config.yaml
router_score: "sigmoid"
init_std_router: 0.0067
lr_router: 0.00112
vocab_size: 9089
norm_eps: 1e-06
beta1: 0.93
train_tokens: 286100000
max_steps: 4366
Below are experts of layer 11 (counted from 0) of a mixture-of-experts language model. Rows are named up (a neuron's input weights, with its number), down (a neuron's output weights, with its number) and show model dimensions 0-159. Each number is 128 + 32 x the weight over its row's rms, rounded and kept within 0 to 255.
Before each expert's rows: a language model's description of what the expert responds to. This comes from a sample of Wikipedia text that the model never trained on.

# expert 0
What it handles: Table and list separators. Pipe cells, dashes, colons and semicolons separating fields in Wikipedia tables and lists, e.g. | Opponent |, - Soccer – Class.
up4 [120 149 110  94 122 130 135 109 111 152  28 147 101  81 111  70 148 132 132 138  87 192 146 118 125 142 149 100 126 126  87 125 104 186 123  91 161 129 116  59 162  46 107  99 107 108 105 162  98 135 136 131 154 138 161 182  97  86 131 117 165 166  73 198 116 144 148 108  91 125  56 108 103 103  75 139  62  65  80 135 108 165 129 125 155 108 149 167 125 202 113 195 135  75 166 137  84 113 118 179 143  67  68 204 129 136 102 139 146 176 132 106 147  73  84 199 152 190 123 151  96 160 143 199  76 119  69 138  92 143 111 129 130  98 161  90 143 167 128  86  70  78 138 123 132 102 136 142 127 152 142 114 156 145 110 158 162 118 105 172]
down4 [153 153 141  86  99 127 176 127  82 184 112 123 125 159 115 120 105 122 130 162 146 154 105  77 163 161 203 138 131  91 145  96 131 162 123 135 147 117 140 124 101 165 197 125 134  86 122 185 134 160 180  99 125 104 139 164 101 105 113 138 120 118 151 193 145 182 149 133 138 176 136 104 168 141 154 146 116 114 179 127  73 101 166 111 119  99 179 154 120 168 171 162 134 179 100 145 137 105 104 170 180 109 139 176 102 160 107 167 111 104  93 124 136 172  99 127 186 103 144 134 132 162 142 122 146 109 145 101  82 154 160 142 155 104 121 120  75 128  86 115 134 146 156  95 135 149 108 132 157 168 117 161  93 111 198  84 111 171  97 107]
up5 [138 140 214 132 154 135 159  95 122 172 116 104 143  84 151 101 200 128  76 124 161 126 151  61 148 123  75 151 148  89 129  93 170 112 173 104 147  86 162 155 162 143 163 102 146 126 136 166 141  28 129  96 115  94 171  98 191 166 120  91 128 177 160  75 151 126 144 162 142 119 135  47 142 144 128 107 114 148 136 148 114 110 171  67 122 144  98 139 145 177 138  58 144 144  95  99 144 166 107 106 114 178 132 119  99 142  80 135 136  63  45 144 103 143 176  90 133 190 161  95  80  86 176 103 112  82  90  98 118 133 129 168 161  76 111 133 102 121 173  86 121 124 136 126 113 122 156 136 189  89 119 163  86 121 142 107 122 164 148 173]
down5 [106 143 100  62  97  70 153 209  80 151 108 133 116 156 135  43 116 118 145  96 133 131 137 189 108 151  89  90 130  93 154  94  88 155 126 125 142 105 174 104 133 127 138 163 143 140 112 145 192 118  89 115 160 158 144 122 107 105 117 117 119 128 117 181 124  83 112  91  69 179  96 108 133 161 147 134  88 145  67 162 114 111 132  86 154 177 157 106 109 111 119 140 101 150 160  95 153 125 117 121 124 108  85  73 134  86 143 154 150 192 186  64  93 124 169  98 135 127  70 172  66 113 121 110 113 138 123 111 155 130  84 111  89 112 148 153 119 129  91 159 171  76  69  79 104 202 142 143  76 139  83 152 127 109 114 111 157 153  87 174]
up6 [180 116 120 134 164  42  91 123  98 167  90 143  65 138 161 138 159  78  92 111 102 140 122  84 197 123 127 102 145 153 146 139  38 123  84 163 160 139 139 197 122  69 121 128 137  93 157 175 171 119  99 100 128  82  87 213 116 105 152 202  74 194 167 160 122 124 168 125 132 100 168 100  79 120  58 141 154 114  90 161 169 128 141 103 176 163 203  90 143 157 117  83 130  92 151 153 151 147 142 132 152 156 141 103  83 158 159  96 130 108 145 123  99 113 139 100 133 110  69 173 121 149 105 100 137 182 172 173  97 149 165 183  92 155 101 148 124 160 192 134 166 154 121 109  83 115 124 120 169 122 188 115 111 131 112 167  84 105 133 125]
down6 [ 75 164 111  90 141 130 152 138 119 159 177  58 158 115  95 195 151 134 134 112 173 104 177 153 179 157 116 138 104 119 103 116 105 169 118  99 131 162 160 176 140 111 119 184 114 142 102 116  86  96 140  65  69 134  81 179 162 171 110  98 141 135 136  93 123 111  94  98 133 148 152  96 137 139 173 129 140 155 136  98 133 108 155 138 121 115 108 115 116 129 107  92 132 187  72 154 163  84  74 108 161 139 141 133 131 146 130 143 153 124  74  65 111 141 112 115 135 132 161 176 152 111 101 183 175  96 176 132 138 163  92  90 154 159 107 137 121 112 142 148 103  83 194  97 154 103 159  89 166  52 165  92 126 188 114 132 151  97 157 143]

# expert 26
What it handles: Capitalized word-initial letters. Single first letters of words starting a name or heading, after (, ", == or |, such as S-etting, B-enny, R-alph.
up7 [140 100  89  95  97  98  96 122 156 151 130 155 128  77 176 222 114 114 156 144 146 139 111 144 116 139 129 106 149 123  58 130 156 116 104  98  99 133 169 136 100 136 124 165 116 154  63 121 213  78 112 149  95 131  85 192  89 138 183  94 147 155 130 128 144 154 194 119 116  80 149 127  98 174 143 113 118 133 156 105 151 128 151  78 124 109 184 190 101 110  72 129 116 144 138 120 148  48 119 139 208 137  96  93  69 145 124 117 107 112 105 151 125  99 131  86 162 122 118 149 134 193 166 105  70 166 146 138 105  79 119 100 104 115 117 175  87 157 114  44 111 133 188 117  80 132 152  92  99 102 158 108 144 105 114  73 167 130 135  89]
down7 [108 151  84 121 138 145 151 137 160  58 172  96  93 200 130 122 140 136 101 138 105 142 114 107 127 118 105  95  87 102 151 123 182 219 151 133 109 187 107 114 159 117 156 134 211 156 160 134 117 126 120 179 161 133  99 152 129 118 101 111 170 100 140 149  97 136  69 169 145  90 119 130  98  89 179 172 162  86 141  75 105 113  96  86  98 106 141  77 186 116  48 105 133 146 172 179  92  73 132  74 105 112  92 186 192 113  91  96  82 103 105 140  97 103 129 119 189 145 147  92 115  96 138  61 104 125 128 131 183 127 109 165 173 106 112 150 110 159 183 140 161 107 135 130 167 160 131 138 141 170 110 172 154 101  81  88 163 158 144 106]
up8 [151 131 141 141 115 160 137 154 186 237 154 121 145  72 137 137 120 121  94 149 156  93 100 175  94 159 130 114  88 110 121 176 147  98 135 181 155  68 106 114 160 143 123  97 163 154 128 112 100 103 143 161  78  70 137  97 165 163 116 109  67  97 134 125 197 148 139 126 107  57 137 156 166  87  82 102  84 130 118 138 118 139 166 102 157 114 132 140 162 159 155  77 128 126 171  76 193 138 132  89  79  79 131 111 110 152 148 163  80 136  98 130 166 126  48 148 147 126 100 129 131 135 152 160 122 154  91 160  92  98 144 135 155  89  82 103 100 105 126 135  97 134 119 119 150 111 129  88 163 145 131 126 137 183 146 129 178 126  85 176]
down8 [138 127 120 126 124 108 118  64 165  65 104 137 155 152  90 134 137 100 122  87  84  61  52 124 180 122 100 167 152 108 171 132 161 132  93 134 153 133 132  60 106 129  92 160  70  98 121  87 133 203 127 131 126 109 183 112 144  68  72  96 151 170 133  60 144 113 137 130 119 141 111 125 108 154 210 173 111 121 118  84  91 127 127  93  61 133 116 172 109 115 144 115 124 111 112 178 148  97  37 140 175  85 108 169 116  63 181 135 189 126 122 101 116 138 123 136 115 142  66  91 126 138 104 134 126 135 114  99 119  93 144  75  78 131  67 157 121  93 107 103 134  92 103 136 143 112 107 178 140 172 102 147  59 131 181  94 149 175 149 166]
up9 [120 104  93 144 102  97 147 172  95 125 100 141 113  87 167 106 167 136 132 107 103 125  92 179 142 157 129 117  98 138 123 140 175 198 137 179 108 157 152 196 108 170 101  53 120 124  96 123 140 143  94 119 130 144 139 132  97  55 116 168 147 200 137 119  95 114 108  71 139 143 163 149 105 120  90 135 137 145 148 117 102 125 131 108 117 149 141  82 130 123 148  72  95 109 177 161 149 188 135  65 158 158 143 101 161 137 128 151  71 108 154 163  58 118 166 117 131 120  97 122 163 141 147 147 130 151 148 176 160  78 123 158 104  83 130 160 111 141  94 121 156 130 122 106 131 106  76 131  66 155  87 100 122 150 120  89 152 127 102 101]
down9 [164 184 109 167  96 119  94  95 144 208 173 163 138  98 134 108 172 143  79 222 120 122 133 109 171 136 127 153 122 123 135 176 128 126 141 136  61 119 221 143  86 157 128 137 157 114 126 127 100  99  37 173 112 121 175 174  93 128 124 125 125 113 107 118 113 139 140  66  80 112 122 151 154 175 153 104 139 120 132 137 102 103 167 144 140  69 121 119 115 156 169  87 112 165 123 117 148  89 144 182 157 130 172  94  73 125 134 110 164  93  63 139 107 116  64 136  76 177  91 138  97  93  93 134 140 182 181  55  89 128 149  86 122 127 167 150  98 110 159 116  61 155  79 118 120 141 133 108 172 117 105  89 180  90 123 160 153 125 119 129]

# expert 31
What it handles: Table pipes, month names. Table cell separator pipes and semicolons between numbers, plus month names before day or year, such as "May 2008", "October 6".
up5 [204 124 129 148  98 166 101 171 166 163 106 145  93 142 116 150  94 156 133 133 136 113  90 188 119 107 136 120 176 153 127  93 113 141 109 103 127 172 176 164  83 144 117 110 166 177  92 142 114 107 135 105 148 171 100 155  96 151  73 150 141 176 132  67  96 154  90 144 111 158 137 164 143 146 121 112 125  74 138 138 135 108  79 137 170 157 148 126 165  87 120 130 122 194 144 121 115 129 116 104 104 102 137 117 114 184 131 153  81  44 128 157 121 163 166 133 143 109 123 175 155 151 127 140 165 113 114 133 129 181 183 113 130 123 128  75  89 171 143  85  93  88 105 148 144 108 179  94  87  88 104 180  94 136 121 192 125 127 107 115]
down5 [128  86 135 137 162 135 102 151 173 109 164  74 103 124 156 141 101 145 140 153 201 141 129 110 130 116 199 135 187  71 138 131 143 123 110 133 210 104 112 123 137 100 165 136  95 157 214  88  53 149 114 114  94  86  70 163 102 177 116 157 130  96 144  73  94 141 166 141 100  91 122  73  87 132  96 183 141 119  92 122 160 177  74 149 149 160 130 146 124 183 104 101 167  94 126  76  94 148 100 172 151 113 175 124 157  77 170 150 120 102 151  73 113 101 110 145 106  72 133 123 160  63 102  80 188 152 137 128 115 159 127 160 158 127 154 192 127  86  90 125 111 121 149  92 127 132 141  78 119 102 153 132 128 114 106 117 163 127  89 110]
up6 [196  86 132 122 125 137 124 152  90 113 102 149 121 142 214 123 121 115 142 124 136  78 173 154  97  86 119 114 119 118 177  78  85 137 125 214 155 167 154 115  73 114 104 114 120 137 151 106 134 112 126  72 131 173 138 134 147 129 176 172 136  94  70 138 127 159 132 110 128 131 161 144 143 151  90 114  93 138 115 175  60 154 141 136 123 133 136 107 144 106  74 123 148 163 180 113 148 144 142 144  74 113  73 134 116 159 122  89 118 116 110  95 145 193  80 147 126 157 153 134 101 131  98  39  84  86 159 101  92 165 112  92 137 132 147 147 125 130  83 107 124  60 135 154 149 103 125  58 140 110 111 172 157  67 125 151 143 125 109 142]
down6 [172 167  83 105 147 110 179 125 100 140 150 131 144 174  79  84 117 126 128 152 106 126 108 163 108 138 130 152 182 134 134 144 144  76  72 156 115 107 148 194 180 125  61 145 157 101 114 140 130 133 114  91 107  92  75 169 109 106 124 180 148 111 146 158  78  87 111 120 177 125 155 103 102 127  89 123 160 161 133 115 113 107 107 114 132  93 117 141 109 169 124 181  70 101  95 134 133 138 120 146  81  59 209  73 101 139 112 120  90  80 101 114 112 134 101 135 124 155 112  99  86 122 104 141 165 110 170 117 106 172 101 114 108  93 140 107 114  68 130  69 109 156 185  66 101 122 132 132  93 117  84 100 121 102 160 195 101 112 127 145]
up7 [144 182 166  99  62 103 166 185 144 154 148 154 161 107 127 169 120  92 128  90 159  65 161 137 161 164 148 154 143 111 154 160  90 104 120 171 159 106 107 167 112 161 160 106  84 125 160 130 146 137 145  91 100 122 120 108 112 196 150  84 163  91 142 121 149 119 117 115 140 135 121 106 129 156 108 163 145 137  88 146 146 100 150 159 153 160 117 141 140 146 110 155 107 105 208 101 129  74 128  79 131  74  51  98  92 117 116 153 116 202 159  93 160  78 179 109 132 169 118  85 128 123  95 134  90  97 145 170 118  87 111  71 125 155  80  78 156 137 137 206  96 136 146 131 143 192 100 149 146 120 155 126 145 126  85 106 172 145 142 166]
down7 [131 143  81  96  12 196 162 148 218  81  85  74  85 157 152 154 122 176 141 104 160 120 153 111 167 106 100  94 158 165  85 121 146 117  53 164 135 145  41 118  93 121 118 121 130  62 126 149 120 128  92 108 157  96 184 131  99 194 126  74 103  95 169 157 148 140 139 146 101 155 155  73 132 171 128 130  61 161 142 177 102 162  92 149 114  87 116 107  92 143 226 137  87  77 123 154 155 175 161 146 149 160 131 107  90 133 126 142  98  99 111 119 140 106 160 110 112 173 170 105 222  84 148 136 122 143 178 140  80 143 129 124 141 114 140 107 151 105  94 148 120  91 119  97 106 104 103  62 145 130 155 142 119 175 109  94 157 198 123 148]

# expert 5
What it handles: Structural punctuation marks. Opening parentheses, quotation marks, section-heading equals signs, dashes and table pipes, often after line breaks or before abbreviations, names and titles.
up0 [ 83 158 117 144 102 181 166 159 188 148 157  85 122 102  99 119 160  92 110 176 142 110 205  90 125 134 175 144 201 105 112 119 103 170 166 187 107 150 164 148 135 189 119 118  87  85  93  91 148 166 145  97 122 149 123 125 100 164 186  99 153 158 103 122 101 165 148 177 139 107 153 173  80 191 132 106 127 155 136  95  59 145 131 123 122  54 142 164  95 118 146 148  84 136 102  99 116 200 140 141 124  84 168  98 135 106 176 101  77  87 105 123 142 150 101 121 127 141 135  80  78 130 131 125 172  76 113  83 112 140 116  99 177 113 141 142 103 112  76 105 161 131 159 112 131 129 171 124 131  88 153 118 116 140  75 156  98  85 134 150]
down0 [189 115 134 110 143 134  95 161  68 129 111 106 128  79 147 103 123 141  90 147 137  98 159 106 141 161 118  95  85 170 179 101 120 116 122 124 157 103 132 119 113 184 128 119  89 102 140  92 173 138 182  84 176  82 185 119 138 152 116  97 108 154 162 160  87 164 135 145 117 133 119 117  89 165 107 123 168 114 170  83 114 114 113 122 129 140  95 158  66 155 155 158 123  88 124 213 103 114  97 141 174  55 153 115 127 156 118 148 158  86 123 119 123 137 138 177 165 167 188 117 170 164 185 153 112 118 223 139 129 172 135 199 147 145 120 146 100 104 167 144 114 148 188 142 129 194 128  96 135 139 116 125 117 126 124 178 169 131 163 125]
up1 [ 86 210 104 138 141  76 186 105  65  87 175 123 179 129 185 104 180 140  62 143  84  94 198 180 169 101 130 108 122 116 116 146 118 125 149 193 133 149  89 143  76  95  88 120 134 138  94 142 176 158 116 138 128 105 225 129 172  89 117 152 116 150  85 106 218  92 154 123 100 124  89 135 119 116 128 109 117  97 107 120  81 124 119  98 125  97 151 118 123 109 190 138 109 189  94 125 161 155 116 176 133 195 138 103 146  95 132 127 139  83  98 143 191 115 117 138 135  86  82 119 124  86 132  94 130 101 133 140 158 134 149 141 176 133 128 114 160 150 135  80 111 132 167 162 119 117 122  72 143 139 148 154  64 131  92 149 120 144 129 116]
down1 [146 141 156 141 110 139 140  76 130 142 100 105 137 133 113 126 154 132 139 178  79 124 145  97 146 136 143 186 151 124 137 115 147  75 124  86  59 117 103 108 157 161 110 144 143 144 131  63 134 144 164 148  99 133 107 180 121 127  77 126 151  70 115  87  56 172 168 170 156 106 102 129 164 182 160 170 109 172 104  88 131 142 160 143 102 127 138 153 117 117 157 105 178 142 130  98 163 149 154 152 127 105 158  95 164 129 172 117 109  90 163 160 167 189 116 137 123 108 123  95 180 139 122 144  88 155 130 109 152 133 162 120 139 186  84 109 153  98 114 155 151  91 150 107  81 159 122 142 148 134  92  84 101 113 160 170 168 115 199 147]
up2 [121  79 126 166 145 151 138 162 116 148 132 133 161 128 118  93 117 183 134  69 124 121 114 120  69 137 161 146 124 110 113 128  81 113 126  99  76 132 145 152 168  66  91 107 113 131 126 113 161  95 179  84 117 137 109 158 159 153 228 101 126 146 138 135 111  99 184  77 112 178 139 165 156  99 104 104 160 213 136 163 105 112 108 112 134 164  95 102 104  71 101 101 143 136 107 120 138 101 168 143 155 114 179  98 171 144  43 100 116 114 135 169 143  84 162 136  92 102 112  77 126 115  83  75 129 118 160 131 136  94 132 154 112  94 116 156 126 177 123 150  25 113  58 122 131 104 106 108 160  70  81 177 123  72  70 213 119 145 144 127]
down2 [203 105 117 140 205 149  89 161 122 103 126 139 121 129 137  72 128 169 146 123 111 174 113 135 126 150  61  53 134 108 143 102 128  89 103 167  83 124 144 147 155  72  99 153  91 102 100 188  94  94  87  97 209 184 166  82 167 110 109 101 143 103 138 151 156 103 145 143  95 122  98  84  90 153 121 122 107  98 147 120  84 200  72 172 161 132 181 117 138 185 176  94 120 163  91 111 128 106 120 168 175 133 141 191 150 117  91 100 101 115 127 110 134 151 130 143 124 151 197 189 118 164 150  72 131 121  87 143 146 200  74 139 205 141 138 154  99  99 109 141  77 116 123 106 186 152 136  72 135 121  86 113  47 100 130 129 175 112 153 139]

# expert 16
What it handles: Verbs in narrative. Verbs and verb pieces after subjects or "to" in plot summaries and biographies, such as took, went, makes, accept, see, travel-ed.
up5 [131 138 169 152 121 139 128 102 181 121  94 113 152 117  58 124 106  77 137 168  79 119  95 140 115 158 176 112  88 150 144  85 177 123 122 128 135  64 161  83 100 114 131 112 121 102 144 111 111 135 126 168 110 211 128 125 117 149 161 101  79 128  95 174  86 160 144 138 117 122  72 145 177 118 175 155 118  57 139 127 101 152 140  94 183 147  98 184  91 178 199 149 156 134 150 157 114  84 154  96 139 174 172 127 118  96 107 102 233  92 125 102 129 156 131 116 109 150 104 163  92 133 144  77  98 103 145  80 119 132 196 113 107 125 129 200 148 160 106 199 115 103  93 126 125 174 134 180  66  78 128 151 173  91  91  98  68 159 157 144]
down5 [163 163 100 120 143 173 111 167  81 156 148 116 126 143 148  87 156 177 106 111 114 180 121 196  96 112 110 119  76 130 152 122  74 161  88 117 135 168 106 123 133 132 117 146 103 120  82  96 169  97 157  28 144 177 132 120  58  96 152 104 131  87 139  73 131  69  81  98 146  78 172 167 145 156 136 187 129 157  78 142 123  96  83 155 101 171 103  81 106  97 142 183 147 160 121 131 110 180 108 177 147 167 132 120 120 147  76 105  99 125 120 152 168  93  93 138  87 125 180 152 147  82 115 122 104 126 132  89 160  72 142 117  74 148 131 144  82  70 129 209 146 132 117 134  93  60  77  95 168 149 181 159 109 135 121  92 151 139 111 101]
up6 [ 91  41 113 120 160 134 170 162 130 130 131 138 123  88 195  73 193 125 134 170 107 168 149 157  90 134 132  77 151 121 111 190 146 157 130 107  82 128 161 180 109 141 129 140 133 118 125 154  90 121  99 142 123 110 122 129 139 120 163 105  92 117 104 146 154 159 158 144 186 163 123  84 132 188 111 139  78 102 100 106  83  90 153 123 116 105 133 173  80 133 100 157  81 175 134 127  30 147 183 134 137  76 101  93 101 122 148 104 145  69 147  85 139 109  77 166 105 117 169 114 122 182  86 144 110 135 101 160 122 129 147 142 170 136 184 141  99 101 214 161 126 125 183 109  84 123 177 104 144 174 143  68  99  96 158 119 100  95 158 158]
down6 [135  77  83 103 170 132 137 113 116 154 156 162 125 174 198  92 123 149 204 132  97 110  85 113 143 105 118 157 117 139 134 160 155  81 175 124 128 135 164 134 152 156 127 119 137 115 133 131 153  89 103 112 101 133 140 115 146 161 127 123 130 114 181 132 159 115 148 106 118 106 160  84 144 119 143 117 124  46 105 207 160 125 144 129 106 116 116 187 146 151  90 146 113 183 121 124 116 116  82  90 124 138 116 187  93  96 158 151 127 162 178 113  87 125 106 115 143 129 117 107 163 139 102 136 120 165 129 117 118 140  92 114  92 125  81 114  79 143 207  54 160 162 102 152 173 134 113 113 115 127 116 144 150  77  98 111  79 153 123 147]
up7 [112 163 176  83 144 102 190 131  92 122 132 117 108 153 116 171 131 158 137 104 170 120 105 127 143 142  53  98  78 151 144  97 117 124 154 167 111 156 124  93 120 120  88 150  90 144 135 103 146  95 164 155 129 133 147 116 171 167 117 112  88 160 130 146 122  91 125 144 146 132 128 141 153 144 111 136 120 174 133  61 109  96 192 104  73 211 148 157 146 184 138 117  97  77  90 153  89 138  69  74 140 145 184 166 135 192 125  99 123 142 177 113 147 140 108 170 100 135  79  63 148 118 122 122 100  96 110 154 162 124 138 140 173 108 139 130  88  61 171  96 127 165 117 119 156 156  71 139 145 169 152 145  99 117 146 119 172 106 144  79]
down7 [119 124  92  95 204 198  81 190 117 117 151 142 107 144 154 200  93 121 109 119 132 139 217 144  90 121  93 114  84  99  80 195 103  93 136  83 176 135 159  78 192  94 161 146  92 230 141 152 151 154  99 137 136 150 128 144 150 161  83 107 160 143 148 187 138 120 151  72 126 131 153 126 144 148 121 135  58 114 153  90  98  83  95  99  90 176 167 136 110  82  79  82 109  97 137 160 104  93 138  60 154 170 106  74 118 113  95  82 133 121 148 104  66 169 142 134  97 128 162 139 173 119 150 111  94 138 116 144 210 117 127 137 133 120 181 179 123 135  85 123 111  67 121 143 151 178 215 145 101 117 129 156 159 109 101 151 127 179 107 105]

# expert 29
What it handles: Acronym and code letters. Capital-letter pieces in acronyms, model codes and formulas, such as NAD, PM-2, SOLO, Type II, and subscripts.
up1 [127 127  92  68 108 146 154 201 119 116 166 183  48 128 133 145 179 112  73 132 145 136  79 128 133 104  71  87 144 130 127  80 173 121 112 174 135 113 126 143 115  63 122 144 152 127 101 161 127 124 101 129 173 188 132 125 102 154 113 111 134 173 166 150  59  63 129 132  97 163 172  70 110 144  81 137  98 132 128 147 163 213 116 121 128  52 129 198 168 109 148  80 117 149 124 159 130 112 138 135 115 132 199 154 178 130 123 199 106 152 157  97  62 124 178 104 178 144  99  92 145 153 167 157 108  82 103 165 105 123  94 131 112 122 126 131  67 150  64 172  99 113 107 165 119 123 150 143 127  80 117  84 110 137  95 119 167  94 113 140]
down1 [124 191 177 170 127  91 178  83 125 100  68  98 131  46 151 124 109 130 119  92 121 120  79 158 129 161 111  85 139  82 144 130 153 117 124  40 143  96 121 134 119 122 148 111  66 139  88 133 143 111 115 120 206 123 121 124  48 119  91 129  99 161  70 103 108 158 151 153  78 161 146 141  89 102 138  96 109 168 126 179 124  97  63  85 124 138 139 148 152  73 111 170 124  96  42 182  70 164 155 142 113 105 105 111  89 133 130 171 124 209 171 161 213 176 120 163 130 149 124 159 110 131 124  96 123 111 153 139 125 152  80 155 155 172  84 117  86 158 125 197 102 118 126 121  72 152 127 122 100  77 143  86  92 171 149 103 132 117  80 195]
up2 [ 88 103 135  74 110  89 175 107 161 135 189 136 174  90 189 178 168 170 155 164  97 126  89 132 104  62 130 227  99 105 135 178 181 134 200 130  99  77 127 151 142 167 172  82 180  93 117 111 142 112 162  88 203 106 164 120  89 107 190  92 141 106 128 123 147 134  96 143 153 107 138  94 149 138 176 139  70 123 146 127 147 115 162 149 100 135 114  98 136 165  37 158  90 159 127 109 110 144 180 138  83 161  76 112 148 127  90 150 118 105 106 180 147  96 125 163  67 111 118 194  75 157 137 164  81 133 199 181 135 118 171 121 144 154  95 138 116 135 107 135 112 147 141  99  84  75 123 131  93 108  93 131 129 126 113 160 100 112 153 178]
down2 [193 164 139 174 112 151  96 114 157 127  88 130  99 143 167  66 180 137 163 191 127  97 170 100 114 108 116 174 172 125 126 101 110 126  65 133 118 115 119  92 111 143 118 143 198 138 101  54  96  98 131 184 115 119 112 107 129 125 169  95 131 138  69 159  69  80 156  94 140 166 134  96 101 110 133 122 140 132 113 152 165 131 122 118 133 155 104 199 123 179 133 155 121  47 154 119 143 141 134 109 141 156  69 118 150 112 159  93 122 135 159 176 136 150 132 144 137 133 148 114  83 119  85 151 147 165 153 112 143 149 105 146 120 169  98 154 141 170  94 118  69  85 118 139 107 134 107 181 139 170 151 107 173 188 136  97 190 134 185  85]
up3 [147  86 113 123 209 150 173 147 108 116 111 163 185 122 132 124 170 171 159  86  87 195  44 137  88 142 174 119 132  88 126 126 125 104  28 106  80 100 113 111 122 124 122 140 119 112 133 122 124 170 166 170 142  88  84  46 123 157 187 118 145  88 152 118 157  91 117 102 145  68 127 112 175 114  88 149 113  93 147 172 123 138 184  98 219  92  53  90  90 119 121 133 115 152 108 110 161 142 164 145 136 129 173  90 156 109 106 132 110 167 130 114 104 141  98 174  63 158 151 128 122 115 141 122 118 147 137 106 146 112 106 121  99 148 159  83 182 151 123 156  96  92 167  98 142  97 184 162 200 162 106 127  62 172 174  94 141  82 146 103]
down3 [ 99 118 109 155  93 144 136  98 192 114 122 193  98 118 132 120 129 163 181  93 146 158 161 124 107 124 105 106 127 188 153 125 118 102 139 124  73 150 128  97 160 115 128  96 114  95 109 118 128 142  77 153 166  77  94 127  87 116  97 144  91 142 129 127 156 156  65 134  69 163 141 113 122 100 150 151 184 130 117 121 145 145 172 145 173 112 131  56 101  84 133 158 101 131 119 145 167 143 146  98 114 120 155 107 100 136 115  93 108 120 107 139 119 157 188 191  46 125 106 144 177 114 146 117  86 161 123 114 115 134 140  96 101 148 205 119 103 157 131  68 137 127 116 157 200 154  53 124 197  75 190  52 196  51 153 173 155 120 165 155]